config = dict(
    n_experts=96,
    experts_per_token=4,
    d_shared_expert=0,
    activation='swiglu',
    moe_layers=[1, 2, 3, 4, 5, 6, 7, 8, 9, 10, 11, 12, 13, 14, 15, 16, 17],
    balance_bias=False,
    router_logit_norm=1.0,
    vocab_size=8192,
    tie_embeddings='early',
    batch_tokens=65536,
    dataset='wikipedia_en',
)
Below are experts of layer 8 (counted from 0) of a mixture-of-experts language model. Rows are named down (a neuron's output weights, with its number) and show model dimensions 0-191. Each number is 500 + 25 x the weight over its row's rms, rounded and kept within 0 to 999. Numbers have three digits each.
Before each expert's rows: a language model's description of what the expert responds to. This comes from a sample of Wikipedia text that the model never trained on.

# expert 35
What it handles: Pieces inside French, German and Spanish names or words, e.g. -et-, -es-, José, ierre, plus under, together, medical.
down4:504496509509471530475447545505523522468547542480457477486524529512504511479509440507449483509455539481500510479478510556507466526510550509480515506497541483536510508498483501547521549487487483474528516515514481491520503441512462468463521504496478535498499492527466526502444515485507512482489495492533512490505489570524498518495499497491493471498502495477483474450512509502475557483510488497496488485531485476500447499522480476530493485484477497472529525476503489504504487498478476468503504541473480505461510522501444512495539510522506503471479540559490512470491518472451501521
down5:517464545501486499508504514537485486522472519490531506478520477522486474498515505543524479479498515493500529517499504497521510542495504526519499533539516489502484502530490452464484472531505536542523520463519507457519513486519481515500478505428478444477470473511468528479500526495483487490531468520497494538529489524472523536486527492523513509419517479485487471543454506516486512458492503509532492483469508555518513526470438518487528493534490476483487479491431470523472502486488460500507497497442463489542516490505541510504493508469502489514512492453530500495488476470530503476
down6:483487522489467480484517503527456512477484524519477495505482506507498496521493485453487508495457510487470484517577465475519455473498483493494495460514520501462457503483447529461450494508501476490478499511459541509533468529468542504491446483485528524506484502488534531522499519496539514550475483504542514509535465447475488503551483478498505485510484454487473505504513470506486524511497502495522477516470512449494486486467504462528472505495483466501488466505519575514498507517476480559485497507563532506513508517471465520472502493526513505509499523497549463506512507495517521512
down7:487538492484514498539484527503498493484480539482425524512466498470494495514565491484498503478456474445505472494501483474516473476479518475505481493497489482510467531482457450466469490513531497520501496483525514555506494502485488489542507504514478497473537510503450510499499521489548487471468491510504534513492491506491481492529485514488515491472458468495515525504520510525480517495507472545534500548498525491507512493505457491512500531490541478485474502448491482521534506460477491470498456465547510447503465535459539507491455512477555523476516512479538486507512466489529459467
down8:500454488531497472479506536491502522512490553467492517487524486508503511534464471474549511504484464534524528502526541481452536475501476497491526523513517455540496513513476514481485508510551481522493480495452471485492497451492487516503512496464537510496509474527519544564496448553539494562528481489504515522478487471483522508533523496516499480527517514505469504492477530490491478513491493470487478518477447496448474502504485504513494507505511495468482551509475524522490494515503511482481484519504447533558521535496527484491515503498471501500477556454526452507474537506491493512
down9:502469528489500536476540491496502465569479521531484450528487492505483530474455504462493477485543498482491502519525511510483514491521435466520518452519529526533522477501469523512467500468497492524470507478519507500505486506464526535513501492497514482534526520515442571487504523515466479514458477531508524495518473520496485536458497521510525467489500499452502445489489497466516509508531475522469537547508473489496516465488479497476454509485473475502496488501492452491481509502471458520491517499515504528518498483508531489505480545500518502506492482481526545499551523483564480524
down10:556498472552518445476530482502497514500519504483492489496487504502491501481467567477510475523464508508484473451534512469549513489459517504485492495520514485485517466521469520497493487497521529507520509508547441479433508464485507505512481504540538524486458495488543473523510514479496502513508511464475490482480475454518480503511465452496485486461524488450503450481471493535548509489479486520485484505503466513521507524476476536495500507462513466471451483528473470479525507497516476472486490446501480476458498499513514518474526471505534509505537507502512514494521450466518486468
down11:476525491518511499484535532525518466525487457562498485514497504537518511468538504562489505503530506521513511480492488488475473504462540489462491537509496536501527488508465504513539518498505501517477508511469513490500519479500480515477524520499560481491518517537429491493516489478478470463498500499464492533488508475541510456503443525500503499470491498483501488478511490452543496492525504518536523490539453486513480476499509535501512415485500508485502514491514519490513502497489446534496450491473483520526473518494515484469513541514474528439546508472530498518489479477490535460
down12:481534530527505503476478510464501503489519475487462513517501441525514575476541504490500500520512536519524490499505470506542509513503499516482497470489510532474566503513501506493495490486466494492530466486467524526496523521530500556452499484496499490511438494459484550530478500494531533517500534534505483514454513505501493482479522460483494513480454547520482537464445499528466496466517512499494472482494529506449501505464463498500507483509509478505484535478487548461517479512461505481490502472481502530503538540465535455477491504510485489507529512484472521447480511528493466508
down13:537537515550539490526499513493513519475479507520490532500482474527506529479461533531461501505526502473505540471515514517506526511523542485504486517524470530565519475478483492515513530526499494496565499489524509441524462500516506523523545494418472446526503500531476514518507524514468508547473462465493515526529506514495473474515479524532499552510529528533508475511493494460470480466497500509485496443498496486502499514492506508514527486536491516496476459490535484493526513517485501479490530510524478507505490479445504492505482565527516503531481525512514475517518465478497479469
down14:520472476523513492482514543507484541485499517437519503461493506511527483474521529448518468505484516514530492528491454541529531519474477502493504526498465493490476495479486525515526492522491544545468521530467503486479455531558507511536476465491544500508499472514550468552473469478501505485537483499470528497445486479482478512509497477484516495485542544488498511511546474512492517493479510509474531514528484542513488463506472509489514477474488491506500543494512490472504459455487495507550521424442482528502497528490513488503542483500520505489517478510509461488530488468505502501

# expert 33
What it handles: Inner fragments of words, especially ul, ol, ro (mod-ul-ators, pend-ul-um, prom-ote), plus paragraph breaks and football squad table cells.
down1:487491486498495527502479483458541477527525502484487505493488491485495477520499515566498501487475482532486499506446488528497531462535502505454535500501489472496496440538557466534496515478477464474479443507493498467491532460494496462479468510489486497497485504523495507482503520509467483480482515459465503553491521498497474531496501524509521521499467476505452514516537517510512479458500514488515447520505516506489481490483552437496475535488470505503447550505498483507485527482509523522475446463490508550502489485508463475474464537470463492483497477540499482493487534512466511542
down2:497516504472506495551462515470511474520494506496504520494483492482491554524475519503517531483506457469449547495495496479525449471511527542476483494476476531524483482516512476508480493502484532542502508482502484511490494474501514542505521517470483492458557480489526494487497522442543500514500457519456453462494547501491514505487526523518522458447519503514516475483563486494464517513473512509519471503457496514525551511483490476519458536492493516529447506481483528560516489520533490499501512496483461484458467515493506464510537517493514482471477484506522546490526482464512504509
down3:561494542514512510527495528520490479506504488508489492490475532526506447480565525524501494528527522522510538479469465520525469529519512515496559498488506499523545460474465499498473495506468447479478493517535515445468481537532533486521501494469501505517482507567521517549512535516505533577538499481480480502535491469485511513534527499493499500481480492524456491504526492535442519483492519515486513478488487505493519521506514493496518476508563481511498502513503519472496521524508493515514551491476528533465468505468464490504495510515522456493533505511501474533517487534530489493
down4:463504503471497455470449493504505528538506513505497489505504506461486488511522492496502530526551499531491475496517466495470498511475519476573533510486486481477526473529500511498451540474522454485490506533511495515473516553549454506509479516504506488464499545452496520484509509473502522462500537484516518480490518519453487492513518555499546487449526473496498480520544504452499508491484501490467488520498490527501454494480509529544471506524507534540462515480486485505479517467520519519484524508497464450493526526462524525501532509483498547487541447472519525504510513505466501516
down5:468471495494470505479519488479496512560489489495500501469501551489488506509513466503433532489509472501548508502478483502521494489464513466453482495507520490502491491487530517527497508540538512474510502487454504460464513479482539477449537552539482476512525489493499505471506477499497460549497531508494519511490457460495504460487488554481538478507474486525490515484496422503508470472510483483531498537494453479514494527496495479498508506519512514488544477499558484486473506493453542497510513471463505499494509461535466478525515491521507525527478522513462533504465490482455458521
down6:474501555470497568506458569478525517520501529513487508460512489491505511516540477511466519475496460534510457512532464511537486524519509525510530517469446496484499483502468495511472451485501539537513480542500494504536505506523493437518504459504492496489562478534502514518499506501480545500467509540499529489480527491491567495527479522475553490487511524505487498461496492546518524501493492521510508463520487555506508514548485493512502523475511515454486520490488528522485487498482511493462532547498501475508526504530504499477508531527494454492456494516509507478509504481473477491
down7:539483503542488490479471504486465507534475481545477508531496493506515511460495507539517512458524464507485514514502537454488498509547517488487497503478508496497497547508524474498517488521576468541466511503481511552495497485438514500514519549513490472486493566507472514528510513523472500494474476510477458520529506499523492513524513513489519528469480486493504471479466517487518490493457472450529516485474466501530514491490442464473523503502460535477494501509504456453514513514473496456526484525556508492507484510513521513524504500517494500470503503471482522484516554530499430518
down8:490462513469524474539508512519513477448485497449519494536493481482484477488481549510514467490511494504459449509518448541501495518481522528463487514482531557466499438457481465543475531508520510514511514512501496493521465503473526497510491542471572500474531462517526508492523475495521508487526553521512538501494484488501526457511474500523476490483535500480486513547482530502476509475525514489501529487490488519501515483465528511539498440526477515535500533476511495491536483449514512465500493467530491505516534525506520468498452475477508503497492499478514506521480525532504543486
down9:503493529523477526500542527510513462528526498455495501520502510503508511503515545476556427476507540537465492511527499506516503494550481537518527507447501480512536462543527444515464485523532519485501456519544541455481494473558524510523435513509512459515518504462507511496535490532507521475490462486509477466475518455475515501532512497457471508504457502486508495482491473515545489519511497501497503499452463505480505513485505498500468515518514550493505490485528526438489503504509482514510474495491492496481490499488484495516556520492495539495515559476511501483496496492481509506
down10:454500492520499522512520513485495529519511497496543515519458524482472492522501514483496541486490531511504479532484457522512471514508497467505477511509511493496528505483488525514500503541531491514510525487498522485500479519507541490505500530523478505488500514518479500517531543535501469447513522473516482483542472503512475508482475481463507506467451476457489479466519463533498459453490533474494533476477510549540518504490531515580514533448525501505482481488478469494505485493533521419480507465491485498450494496462479477495484498524532520498443478473501512496484478453432529479
down11:466500494470488511495454493476467512528488462516481487517492459467526525488494524531519502527462506471472564491515517479502498491503541502499523501535506474537506474495468509509497483531467477496497475499450514538492516462484488497488449473481482500525477498512516531516495522490485487512459502524553459487547512477482504504490493431508548474470537541501532534489488498511468493480496479509461558499524513544492487469499474531496501547488500514460464529508485516503494524482502484464458454452509484485515463511450532502465527482498544501503495463527526511512514497500517462455

# expert 6
What it handles: Content words or word endings after the or a possessive, often before of, such as resident, chief, working, leading.
down4:511497492489490500511453473501544542449490474507463487520510503542473475517512486477495486480459457552470482455487531509527492500521558519510504525509497482506489521487493486495519460513518487454512479479501500551492498494494504502507505479487489539502503547463500527542555505487511539481507495536527493486495484495509505522511465529483453484463524529517511443519536501503524522547471460470540516512480537498529503471533476513487476543503512477485488520536495530491513491522486485510485505526483490531488512510535496475541495517506504486442447450521475497555493487521481443469
down5:507475477522545515508471503483540482449490504508474490533512539501509468504531512492468514527523482476476479527485489519493488462517517476471471471498470480567512541491523494535533489528459513454492502493508552513542528495483492517502454546503497504468559479519524532489501517519447471514484484529504505482522499486519494483483529491476529492495497454493564524471477523500480477513516542558506489517463500487473494504511525469536501473458509477504521502501497479507510480497497519459470490527481469503498468496520485515506544486449459500531514545530487491484522522471508502563
down6:499503532529520547499503523491501486551504521499482481536502443494464444486483520536499487480494490450501517537462480479506515468517500477445514491516507546476492509479528500496480530478512475485534470525542527470502494499479509499504493508512535491511448479528524476467502490492498514477527517521500485509527505481523523491497536551521515489497476498514469485514554445464489513523520482492481499520486523499518531546483455424468462495496531516495522490479519471499528498498430544487495514477500515490471478489490515494529521497483469449476459523463473494506518474457458487490
down7:485489493450504478464518495512491498500508478480502488522521511498520528487533490464504551496501559482527497500563481515466467509494533462495470475467535498467520497466472454452475489458475516521488492510505517479511459518503525492481470510519498551507513539537510570469461507484519498499504466528499476478514493495461497501535523468532509501481509501476489534465488515487504505509513531511483523489533547526518461459490461506506489442493536497523500492461458474534527516517508497497511479477498481480509467492492505532506497578490527513452511467479525525531534475537482494489
down8:516538525471493554514480492509489540476500503513515529516477480504479563479465474497490508472536528480505483509502507456464469493513456513464461463471505545470471464508479467518538530499488488496497507539575492451497511515520481505464498466521517508511517529512510474509514534469484521522507453527506497499499493476530526476429552560512489484526490485477516488508515492499502521573541463517486493516474478521485496536501518478495484520537509505469473508562532487502472505481513524504491489510558527502499529486500491518499532514491500498467502495533506483481500454508515506504
down9:463520482488528491481464509526476514505459507492462460477532501516522502463448516508477454489497533496484523487470496483476462493466522528503494498496452517478509497531486502502506504522470517454528484511523497474515481482525487509480512571492509499461462474557468538495525503522492486532487482480484509513487513502449485498522535493499506511489545477535487466490494480435514519450495520464528445508518510521534489446516487532547509459466468503488513467484466504508495504545537480493522485479478526544472483526544525558489491521513513510496519474488482496515489542507479504483
down10:514527503520522516495512500526566506550546522503493498490502537482502495510491540475474504497534502506520513501505483510480534513483485481513480457524516521508530485434513501499511502467503435500477497538516486512524476513535534503508451516459494504498484470508520480455505467485516474481510522472451496489520508460490507511508467490521474492569491511474520464508488467509463523530514514502466573500486531525452476487491456522482466527541490522512492510516462453488541504471492504493491494486505519515478523554474522492490449492522470480501553514473472535513547490497515485514
down11:486533483487459481504468504486506526465489542488451503508471497532513467446536504472517471526470529488537514488518474496473503513465520503504518505529482501481540506509521461489514518465466483512542540498523485485475493530511526493511482554539522495529497509503489542455524496495494484531511493509463475484514547477550518528509550465518480510496529463470493529520530510493508490451461512530517521520511511498524488461485464494476514490495468497531497485519548524505483501542515471477528509497498486489529486501464515513520477511477546497450511479423462527485487449509534527491
down12:472528453499501481505536461497507462541500513472538495489529485442469487492461495510495513505521550531519476512492526508470513501486569440517536486459493502461450488519546507495491507506552482489536494477501480495487507489495497502475495499486483525518523487532512472487496459533504456527476497525502477510480498499474502483468452521544505507490518470488487501554465487491474490512493479512488489487525477476520525537452497530487473507477521510458459550507492488459539490464478487463510493477497511536520509468509485515478518478507499504564523484487557534474491528511525536501
down13:456488515511540479534495546494509546524525463493476533506499483521524506506458487495471477504492488528456466502478488556504493475554526489504516493507503540489481549480502546502531493550514485514479495535489418499450538531499495529491508490505512500480484453461520529467467545483519508505533505522473487476485555498521489477473493527458478505521462521499520517477465530526500562511472496475488495509465512492548494533489472513519533507493511509477513496508513524509517443468514487477487501494466472502505488513520510506464462476489491474512515501489468526520504520535519464525
down14:530490516450488527515481470495494444495475505501540480544497487496520506515514525561460464456513517477518463508466491538538520518491489529537547474513488465493513485513490501478495478489469533509506483485541505470499509506490526521498482516507521506488508544481529502519479503458529529516481566502527463540525494466526520473529509502487476486472544520479463447497538546479468488472498500459496521495540498506492473526479484508465513531502500514487525474502481493523491479523477471470469468522511475460478505487520528521533523531479451533546504486521481504506496516551518473463

# expert 1
What it handles: Final pieces closing names and nouns, often -a, -o, -ia, -er, plus sentence-ending periods, such as Valenzuel-a, Jama-ica, produc-er.
down4:485476497497468504467459479527505466522485458495537468515487515469528522487475542509463472468497490458506501549479552470515469505512509488483493496549478472554574516477501492514482476467461459493481527486526475501492525496516523525507514512486443495475538470492459510511489458487468485487492492536507523538554489489562523491512526514489506503492524463515490481480492539502501458499503536511490509482498501530445507491483529478505528510457527481516486472474521496490466508497490504527523513479471491491476516496490524527480483467548487493490498545494522521444480465491538480528
down5:534491482528491520540444524548478505467487538462534533520540517537493516492492498490511487445452507552523535491460530482508487528494546519487503535548503552506501505500496484495501495469570514529533454493515501478524511455519499538514530525494497490450506516494453515503515504501503535510485512518451507508501529440487510506501499508470497449510514516495477517515473495526493491500491558503472520489486519495497528500505524516477527495479518513515506491514512489501483459509504510523478501469434487472460465491525506511547494495519507488505501525488473495483501431471542525473
down6:535468484525477483497526516528478513486484482503484494453523557494507518535493489522543483495458498487509469464485496500522475486525513552516471504507519512522415508511466467533491521504468458471527552538473476479516533538516505468471551483464494489514516490475497488475496538509493474472471491519537541490519506500540492538486545495497488509480488534496529483487510482530465506507471489516492469539486470479540465506507518486485529485517531483493517477482520539481515479493520511489510475510503491469485497543542507497550541501451516519514564458475479490484479498496505533491
down7:510494470512541508483520515504446513494499465533469509488526496505526476490482523503473518498486520514496535468464452508471559493506476507459515523506515452485476532510484474521485527510469498481515517515495533485487494519445484519527509506493510492471524544520496491526458509511440493498493502448502507506512498480497510475489506455468510540461516492501536530476518531509505519423487537528510494480517488474476566482504489497523494472467535486494579481485519519472531505476491460510515486517549542540522517487533547470510521510467486517481496501493490500492453526467485503531
down8:531509529488512529524509471503519455539497472536468514519544497473522473478447530491519484533512482458523507519506510524508507521486485478518509519493520511496483493498495488513452520544480498513505520532509531480460499459526516523454493505507517450498467527472518484533526471496489513481489493481494471497481486503477502486497460480559491489485480515493489464504524520474515528478544449482454506496461489473514493522536484489533483515521474516486472478531472469505483514466509513426451463511515477479491479504462471440524502500512474487505427519491520537550489535518489466485
down9:510508514525515507526527443510517506474512516506495514458522500528502471505499492457517504504559480524526479523505533516484513456525481492475510524528527549541459479507492530509495535547528521502483533502469480492470487507453555494505491532458499515481503485476502484466463526528489505487452520473483491468513469487480496523452517487505495508477538539507474495553457488491472506463492515501534505536443529503463466520492499515498542508526482522496490493448511525481463504505511518516523526531522547475481510486528469502480505497493450464518461479490485486466497490502557527540
down10:516503491479478476507517501512497459483509523528412482495514494475490486478481448481499564533529530497515481521515519499525523522503505485488537520494515501511497536497503492474508550464463457504490472494510529490505504475503474491496505525480531513502440497521482521511511462482518481502478444519511517533477568477496493469471501531517505519515496512518472484541477469489508501509499510506500554530480507496523512522490479428528465484463484535475462550492502541551535492502545515511496465508497482517479519473537498475544527474478456486484512521515508495491528530468539507512
down11:501463482496494495468492506493500523450463476525521514516509506527540508533560462534521521496450512444544489511519504495496457428501540543535502518520475512514516530483470467511530479503534515477537521497489514506561482509536526471545533492509498488510523527525463493490539491539470442494522488508507484504503475496520513532471479486503493491455522508502468555474503506521445523526471523472524512479521474483493524514493474510521484494509541467489507523500482492444547484514498509498519490495484487495505486517530527526520532457509478523524502482521508484495464506500466459497
down12:529521462557508510470473493486517513507502493493511495513485542497528480478488548516548479436485522520493512501484490474519509470502522503495547480540518526515507461525505513539467496550496522558476505507557495472488476534516526493518493517539526502456516499497521479503485469489491489496482494475484488496494520478490500503506500516508489486523469489464531473485460473477517489517524419512503532508549487460496487521519490417481497535489476547517500512518519494492483517487515533482515445488473498490494487472548509479493517489472485528515501496525480519500515447491433545512
down13:475484445487509538514508559527523531465488473498466467456514486515449447528522500512470523497487516515473483508492511520504493530475488516504504474550522504485504539484529457459492492489507491531530466500517477471541513518522497523542480512478492461488497530531504520434486488490498515488504460529476508518522511514502515505529481522532507527483522481500476477508505511500505481455496504511497559490484526532492494488449503490511505514544472537514491516522470533524516503475455509481460546507541477483488474439530486517488470539497554510456498488464493534475530501502485459512
down14:509464497467509535531515491518534517522511487534477484507482522503540508491469506500504527510520462494501490512512495541508488478523477472513496494496471528476490537496507526477524502513554541523545516538535490524463499493473516487451462563496522522515501521519514502487511495493484502518506530481551521483487504529503537482484512532535473523447487492510467493506475463516575505501512525505474503468531513517519513524509510496529519468478526511499462453526494512546440461477490530474507445454506486517518442476511463452503489495495515485475463474457523513524495500537479532504

# expert 17
What it handles: First letter or consonant piece starting a word, mostly lowercase b, r, sl, rem, exp, e.g. b-ottom, b-ristles, or-b-it.
down5:520488507501513504512538461506519524499486505518561456533495533539500528483546541471476476526454505502497504476504494523466530485478486494524490464503483541528507483501502461506536463527451518462496495488517530455532503559499493520470526478497507476518510510478475509492476506463465460490506467495525486536532535506497492528512487496495455470514474496509480503465510542477541490527487535499473461491462474482467487486480517550470534547500556527501517481504491487504487504511539506521502472513507518490450498489493465463459561484536528518508474465521504493483464529496519515508
down6:506492472522439448507499473498500489532507478511499497473484530453500509494547521553550493472517497463477474487492518513523500520565501498481505514477544487484509487494498515498459522510515496484471526478520518515538538532496460462498514474493522518493546439500507477472493519471549504512479500520475537463511484545476494471489501532552457529492495463493488479501469477460531445534477508557494476490530494498476461479512540430504469486523502526502464502490489523495538483494526478493480539529508496524511482474487521486450473499486514524515502485507516485482491510512484500498
down7:511506508558544538527477502449562488506511504470509486484505460488550490518488498548496490532514530487506486459478495514471496463487494494533496495462497555528505487488522536536510493485489465512502525520478505478501530524516520501543485519489480464448495533534487486485507441495509504501504540522484480513511542481463490549471507506504494492524481515471516542481521508535450494482472513499533496462471510518515520491475542517492487493494463501475485483512491489481474553511561521445503480446489517505484508486498464468510519497492483514520547506497483487464470566510485520492
down8:405496497484516499491487464492540528509492480464503496483486492484547501508521485485523433526460517502492483534522525472554496524510529520490510516466490514519516497481475502470511504483483489503519556473473499507530496516550490517528491437518482484563493511527478444483518486518504487518479530494502512520500495475463474493508468465483516535503481493499517506518510536457530547445506505509500471524493510490502503512516507487548525502467515540484502479541491498496540513494530510497492564495528465499493516479491509499503526527553486473526465511549492476512493451478523500527
down9:505476519511467571454462499486488509515479516501488469476466486507441503499527475491456485489514489506472488522455472489514478508439487519514520522513482529514467508500479529475512490461517496466495489519521486485485513551471452501525502425524530515485484492508486531507494510528509506527513502475471489484526528485472462497481494464488486495492483522499496482519468497530505488474476471497480539454500494479521482503520525532500500490450499487431496499510487517472519540479540486519472488551482539532483530483534519451519540476524510514578514521527476517477490483515466500503
down10:496454532532501517490501520473453517503493467468487469511536553486531503489497486504482536466486446519556469483496535485469499489520515529512482542507553491518494526464505511459524479500449511506505454461494492497500480482452516463478545483538488508484496486537461526525440531528459493527525528494505492515515513511473493518494503457507523522510485538535488486469495521502538469481500497521492502541461514465445530545504493467502459501485503489501510498480524480471543522498502532501492526519556502475523509466516516459486535520512482499496482526517504489466525493495466515504
down11:499510514481504507500496494506513493517424508489497471485490494540527489516490482480489482543483491475519496487536470506484484469492517462532415493522496506504492535488520509506516469477524456490494468503485534513499512474494534515483468554515466468504504484504472509531477445475512488498495477489460502513492473499472564482511511512509529502483546495495542488518501479513491465519490454492500497455521501504507521502496501509518494501528526481513530525469475529496515554469454493542473478490492463524491524475492545522450453492511483526461430551485503490460467471506470460520
down12:482528465473498455521508479462502511468492487492486507527442467494491469514482468480490491498545493531514507489525571537521486504491483499484501495498499513491499518505479422449487523474498487510530535532504501471511458522496516505507509510515550494514533508524504503464505527489533473486547493459483494517536516501519513449501509518524530495487521477504490471524485471473525480509476511505444507527513521512484504493501504477483491550509475491502530485507487530508540543468455541498536509535496527503529546479513475496517515476470518489513549503504456483439494541466523434513
down13:470519503511505482469530493487498469464536525506487544506459504494486488471461501486516443518529495502518469508481538478522513522530491521486516541548508483493491543499557464469522488514508519528569484515484487478486447470508507456521483482513461469512472517508524463480477501467511493512509491503525532531520500450507522529487525563478517456518480513536482536515500468506534506532501505522460492476513514506513475529529459485507482491509440438510465530496540501499515515482495500515494519514486502491488512523466529476536513532531485517530494470494499448503524464531474494492
down14:494459499505492475557455482492495535508468524472486485546504523489532521504484502514474516470494496547493472537495515443525499490516495493485513467516485522503467470521500494478490532474480497536499496513541464490508512475497515530486459479503503512502487494553507547513493517431500513510535510443476485554509476542524474468542494506531498521473470464495470467503513472527492471460510535516490475513486513494518489498519525501488478473540527491460511504480538501531488482511498524481543504507481494568476514476512519492475490518498493493493470549470554546501480459530507544530
down15:518497522506470427458532504527520551469485480479498506532518514482509517522522526507509450499507494479484507514510540520427500498514477503514484483525523523507480526525519511546460453502489542469501519504499497552550522479510556512467513514516540463512486538492528545495528531493503500513502526478508466538465469483528514474515452499486483444503421485494502508553465513494485483470525480513519487500515500513502513473489492545491513483507516539510515480499481466508491479567458504498496492490474499533492497490519509499526495486512490508487482511503500537516524492460552503493

# expert 27
What it handles: Continuations inside proper names and region words, such as White(house), Wash(ington), t(ropical), S(oviet), Chicago, International, Democratic.
down4:483510516513482489436515519550487459473507496496496555468503500484526479470490480530489479473505488501483557551495527524493544493452449459513493544500517516520478442544494502522534478529476456479509500528515501482453492500499450470484497496491521521534522490500549498525465490526491496436486497511510546497545465497455527499473525516477542517515489513509520533518517510509478497506509525498527506566529487477495516501483493516476525508509527496512524493493530484472520529516533523499484447533525499490510498489468527482484516491492492500493463471542467499515501516478478510452
down5:463519491489521478487526522461504448484472501540445470477533509475494500537485493515509483536518495457514500503469556561497519534502483502506482512505489499527546430464486476477492500486476479454459503451504477502464496478516476486463497438523538501505540495492493509483492485511488534510506503482489447509488460505535510534500501514473512521483511448473547462523468486501548528491488478489526541493472482517493494454490491521507484465496477449524504473531507481509500523510483472537470519462460488520497500510485498478535513499521483489472487519480479497468522473512500465531
down6:500506494452482512482497529532515480490510502480459487444527519536484516482495512497533510527458523523539493527500472481500510472486526488492499501448490525524473484484480494526478471504499499521500506534506520472527538489545505493521524456490523509510474461550505490463440496534501465510492487506493487482492519504516505484483488552506513523511508491463475489522523442492493528505513498537521510484501491526541441426487517479521457503512470505513488474487537510541515543516495536481509466516475546438513483491499469520515469513444450484443536500494506510497515537527513507487
down7:541567503491454562510533523492543501513492503533471499482509520491489488527494501490492497515499444511511466448502519482474523439463467513506449487526547504468483473499494504497499521499506520538515483498487529491488485476486492528492522492469490504536494497477474452508511492491499526472515493481531512519513500567451500482476547540485503506496467485511512479547499505534484541485523454523525461485490522470475493518503514502520484520500525492460491517496504522492468530508495519479505497471482480522434504507497533460530510445484508450487495456497468476464488511496550531501
down8:469460536554486473477479530549571507525494484513519514508489548495536474506521526474491469499463485483478515510496521487524472524543534471516465473482505519505488511530520526504488482551516523512491510518470535507527497520488475482512530492514501533461516529496480487494492478522508466507503482539485513480505515500478492503530527493516544449511533493425498482508493507496511493549499518492451522490486459466468502474511469521516549529537545488476487521492487474480509544550434499519506510513523512522507479500547510482497497517465466529490494550519479500477509490515462523487
down9:534517529491480495527510522534529517515500465462512449498503484498456527470497492505446517436509522493495497533503513484452557461507468526523509466485521529478545471481487532485503524498503529530456511484497482530522508521588513507467489531496526547530508481526528481481485475495510523538471479511523504491518489480516526517514521488474511544512502522481538481520495550501530460504486538497541542535509503527505494541490515527534519476501493507530526479496491505496526484516538497509490555475487508500478472496485473517540493492496474521488503542485527533490488562498476486495
down10:521474500513509504487499536446508492509502520500486536545488499516538488480509521524541491550527542514481519493522504543533497527530516506510530556529450481503529531517505490502523543480500448476497492513522547525522495475501467521514544531498490500499529512516521524482475517482486509458528477480559516521478506490496528505479475501512465532478493493494520531506474517481460499504522479526452543501491542492465533463515498497473498486523517501503520458465463513522534495524505540437474446483503490511461503487509491495485516464499452546491530512486502500463546519467511535497
down11:476535500538476563507482526475497483506517517494448468463501500470478469490467507455527487482482506461493536488519516509450523488495491515459494521498506498482481515518515528508497482487469517494526535461429458489524530483493497550498511477521484503538458452457526498502512498497515495508513568463498494489458541522483491519469499516510481520494516498526536469497516501513470501520556479528481521501512476458527470534513567478492500496506507492480506487483509517513517468490526495533469484486511518491510468464518513531567537474515480488554489470468506497474488507472524508521
down12:487510522451485518555492508523509516473471505467511541527501478466497508505537447492520485484474506489533482511516523493528510507522504492528517464529448469538521512507491481501512478478467471473513524528490511541461528480504502485446494543489492460506491513488512523523496518500531479458461480536496503518523464472562525530486491523456501454492483532463477528484508495482495482515488507523468498484482479541498481552484500473511542519532503449525484521528487489521496486487483575509501502490516518503525472558493521527482477556491520458544518477526504516489503479482516490471
down13:508532487492519479500482488526479532503519519506493510531511500530488509497480511552464482492473487451494487498488472479471540519470544511462501488468471512488443461488519471484533540500471496528494472501556523506465490515496485514481500468493513520498508500565474503479542490539521496488491487509506503520485524495561496472474519520504512506453527526484497525484494570529501513482567459509514489540503522488473500512475514499500491501538545539484456520498513491444486539479488496532482499513490504529526539510504482454549494490532475562503486495526504499471513519473531523459
down14:460508516469509502523474504468542480459482513509482477507497510482491512484459490469521497478518544534484502498456501501473493498572484486523474539499495511503483481504472471506517548482552495494511537493473495451483446503493549546502473486524478484458494535510526478482517534493491546490518504522506530531512511513500440466516485515461514483538498523513460524455509494478486487518515522509472483531508486467493487519506475447538505477470512503500486489499495490474544504533479547508513530508473513515481455478479524510559511493518501451442536460524480507527508507495505460503